python train.py --experts_per_token=6 --d_expert=64 --d_shared_expert=0 --normalize_top_k=true --init_std_router=0.0278 --num_attention_heads=8 --parallel_block=false --init_std_o=0.0
Below are experts of layer 3 (counted from 0) of a mixture-of-experts language model. Rows are named router (the router's row for the expert), gate (a neuron's input weights, with its number), up (a neuron's input weights, with its number), down (a neuron's output weights, with its number) and show model dimensions 0-255. Each number is 500 + 25 x the weight over its row's rms, rounded and kept within 0 to 999. Numbers have three digits each.
Before each expert's rows: a language model's description of what the expert responds to. This comes from a sample of Wikipedia text that the model never trained on.

# expert 42
Common words about companies, government and media in prose: public, company, business, station, service, sold, multimedia, acquired.
router:474511472451513525493482453486514501524490485487478494537510491499473509482505456497506483512516515497530518503518497442510503505528488523502480521497497469495512493470481455459511451527523536551479459453523470498503486479479462541528492579505505540533487493493472503505505499556510498475477504552498523494510491556491537498539494514512497486502461488493479501489498535489523517494494521493483499529528497505495497476555523499517511501495502520526481475479514466470523493476552554521475502527521489484559444488470463519496497540495502498498502522549512522477531503496470516532534477492486456432543489506462533523513479458507561539506526478473473501501496482499518505529488505493497528483476490528499508552501513512538533449515517500526520504515486500477501535537498449
gate1:501493536492501535482478476499542505503544487521489505485491446486467490518507513439513535507476474484507454526534446476504507498523491516508486516477507524474479476516480528489512483482479492549458493475527556495513503481488533479520505532514465487460512462514525493541472510520479495495507502541501547484513506521504511533501452497503499520522480531494513462536462478476467547536513552460505501517515501514548473558532537515491517457482517493492511517486511480498471475491508503522491462490535463494458502505528545546505471485496520509540475503475531484538535439481528511516492529483539490500509518522492503548528499443467486493522477475497526475497494446534529479522463477545492496512457463465507518513495502483484516518498490499549459484510502545508509498503475514
up1:490501524476532556519469475527495496475502489476470509501505490527475511508511484431462524516492525514522525532502451480487496550505473520488485496511568505448498480505492521515534518473506490521503466459506471493484516461463493486540454517483511482514474457495501441522487507527483522519488527521486546497547487492469495505509516476503505510500503556508499516479505497443473478491551530488518480485474467503544473503488478494468532512486498500515484464505516463505480488528526491528508477492516488485515484487510503528521526473500542526522545545555473515520444520498501485467440480510531495461499515539496521509521496460522506469475452498509474520514502500546494505489499503484545530524454505532509532490576482477504507481500512529523529528529513509487476490531455514
down1:491494472465486537473461478506458502499535483502492521464503494525495510504492489552514517540521490522504473483512458506513509507466472517527537485463492515548475507528495518511502498479492472495497503492492537513540475482515485517545519507511504511469543503546519476457484443487520507477489479478523502496471472488524509498545508439508494502474502490515453499475475488516565488514522527553514509509552541464537533506502493509496475481451538511525525477482512477493497490490519522461507518565474503490509526511505505505461472470492440500514494510528550521496491497550529525505506473523503526480537484534479532488516482453499487493490520517523493547477514497477548518521495492483507446542502494440504512507535516514507527506491498510550532492471494526501485562457519544

# expert 16
Common verbs, participles and adjectives in prose such as said, announced, won the, given, did not, available, plus the prefix un.
router:461519490471497529493495524525539519522489493500526552531416479514467492469444479500490496511544525506483524475540480485519511521494449575480531498496516478502496491507498481490485516539494496515467500462516486473510529466467448515442492483464489486509493487517476496471544546542512550486458537512551513524528503509485517523515478559474463490507471486466476510509487465480503492489458505498489504492473511506472482487506496519523486477456493470512501485479498465503510519459531506543543504487532489488527490548493455493485524489480501504519464482509488490500535500491502510487513506516511467472479476476500482512490452522495507533487496529482508520484537508536480526504496463474506558552479512517544486522475446523493486466527465475484507478496527503472510523499532480
gate0:458497440518488495459486524498512557509488454478485550475467470473504488483484499489496485467517531519520487520491514497502503526520497498518483500468506478544513525540482474504482491485465504509464509501503529469521498431485496498479471480536464488473521470532510445482495513492487481523525484461543502565453480490457532537505488509527516500478493517507506467491519495526497509515473539491481514487507557548520509506505515498506480498484529509504465490492529521512542504485451479490458485486487497451508452505460430492490538513488455506503497542514452494544523522481485498475526515523521483526530508496540509516510495498488479530506536492450580488506488486487503543467469493484479522484484493531462491525449478510488478493518499500520484492490474492441515494469495523
up0:516508526476494495540518503480480447509527533537533442517562546518476496522495512482510492500497484510488475522485500489497514471512506449483505504508486489506515488454448505502515495511485490494515447514493496504468506543519456478501524517483549528494465521503522530500491480495466534491482508512505522434492510538538530460546480502475499497514506491494487531525507557503495499457476481477489484515474463410478518496477500492468522534506500526484529539509496511494449520516538536513522479484527524527451519512518518476516481514521535502500512490434485486468505517520502502495478507493449494489498514525493522497485504501501495497503511525517510541471506483534567452551505518468504469517521529478541489518503502488481514525500550483441516489476473513525507536535532463
down0:544499529498508479528513468530509492487535445489522479469477484520532517517478545483536451476517499486517469537442509528495536473491478521541482491484493489511520496537504522498528530487481520460513493526528551503538473525509495495524456510495477512508455478522512519524546525507478542494479518467469549492518512462496518554480481469506468525505475536474521496495480511506466532457480471504493507492490465494508466519506516527522517460507532469515481490506480476483510527512479528485494537518509516526495463486509520490472485484547467509509477503519469499512443479489499503533480542499474532519539516486494523510466483497500522516475550546505554479488540523450513474546493498508512505476512523530510536530487539436490513478479532484486501471460479495496494492541539531

# expert 30
Initial prefix pieces of longer words after the or and, such as dis, trans, int, Ex, Reg, App, habit-, prot-.
router:469503524434504537498488521538537521504504474508537532497437506532439498481482442471513475495511519480495491493508540492514519503530493476458541512460513481499517492494490493470480439517497510507442488512505466518500512501531462468485497496481499507480564496516486493477494513528509546480491513485492528504538486498475526481500534520488466504451453500506472504502518533469513545449479534483504490524496500485518493498493510516566478468489471453505482467506439431499527472514531518512504505533507518470517506504476478509503521486534515503487472470492506522518520487492492509511508481454483471459495491485463440507479473513498533539500526480507530537508522479550513504538458511493498542516472530501471486489496479507496490464516476468507530456511535508485468476522502515
gate1:501562473551479484485537456543531481469546509520538482516509519502556510485474475474518534512499551484469470532523530541493493466487501521489487479497518540486478487508527469517513470486503500484522515511495472461519552475478520520504531511520514502517503458486526463516510523527530527517523502491524518493488502535489441459472516481446502505528476488509480519515496500477488476489477513456494484526550473497519528519483516509458518520498455483471462522512510525501541456474514486485514488545504526482503512529550465463502499496482512506486514510543493455475568480499484470507526506464493522505486538494499491480494471450475469466489530481501471530496531491471509516534466489498505440487496495510513468504519525517505510492501542518536528445479515509515558499511490504
up1:497508487495484499484491528511500559492506487510513525503460469486505508482470456492473481510522477493492476460530537501504455457491513516536491515481486501496471484519509517499545485484522524471507523478528453465454497489478509492527476485508506528516512523491475469522481515532551526537514495496519524511490524514516504504516529458487455503520553463513514470508465513491509501470451494491461494489553498538501483513541489540477495507483490471473469479529504454470503537503488519443558498487498488523553483526481468436505513447511481506557501496486470518487509510438491537471547482530482486552507493510472511496513526491529475497494555482471534521529510507554519457458499518519493467532518477475469510526507479504493498529524520497546526508506516507478548488508493497
down1:537481466512544496487540484525480507446509421488531506506476477479469502508490473491468507550476497498482475501525487515485472480461483488483554488529499414498501497517484525457524500511498526503522491518466498501524506474488495494469507517528525512541550526514528486495486470505473505489498504502474471481490519509485525478492502414463517507419524525500499516499486486489515533520513462462483516507477511477480486533511507510537500505478466516470488462465491475478520508498533509514534505511487452522497509513514540483470495502485550530534505455487511530463503508462493500524492508451468522510492503543488502512528512499510486476492531476523476510511483507511495491499519457504481486477513545525536468478551451469464504482485523539489468496544527518547500533525518496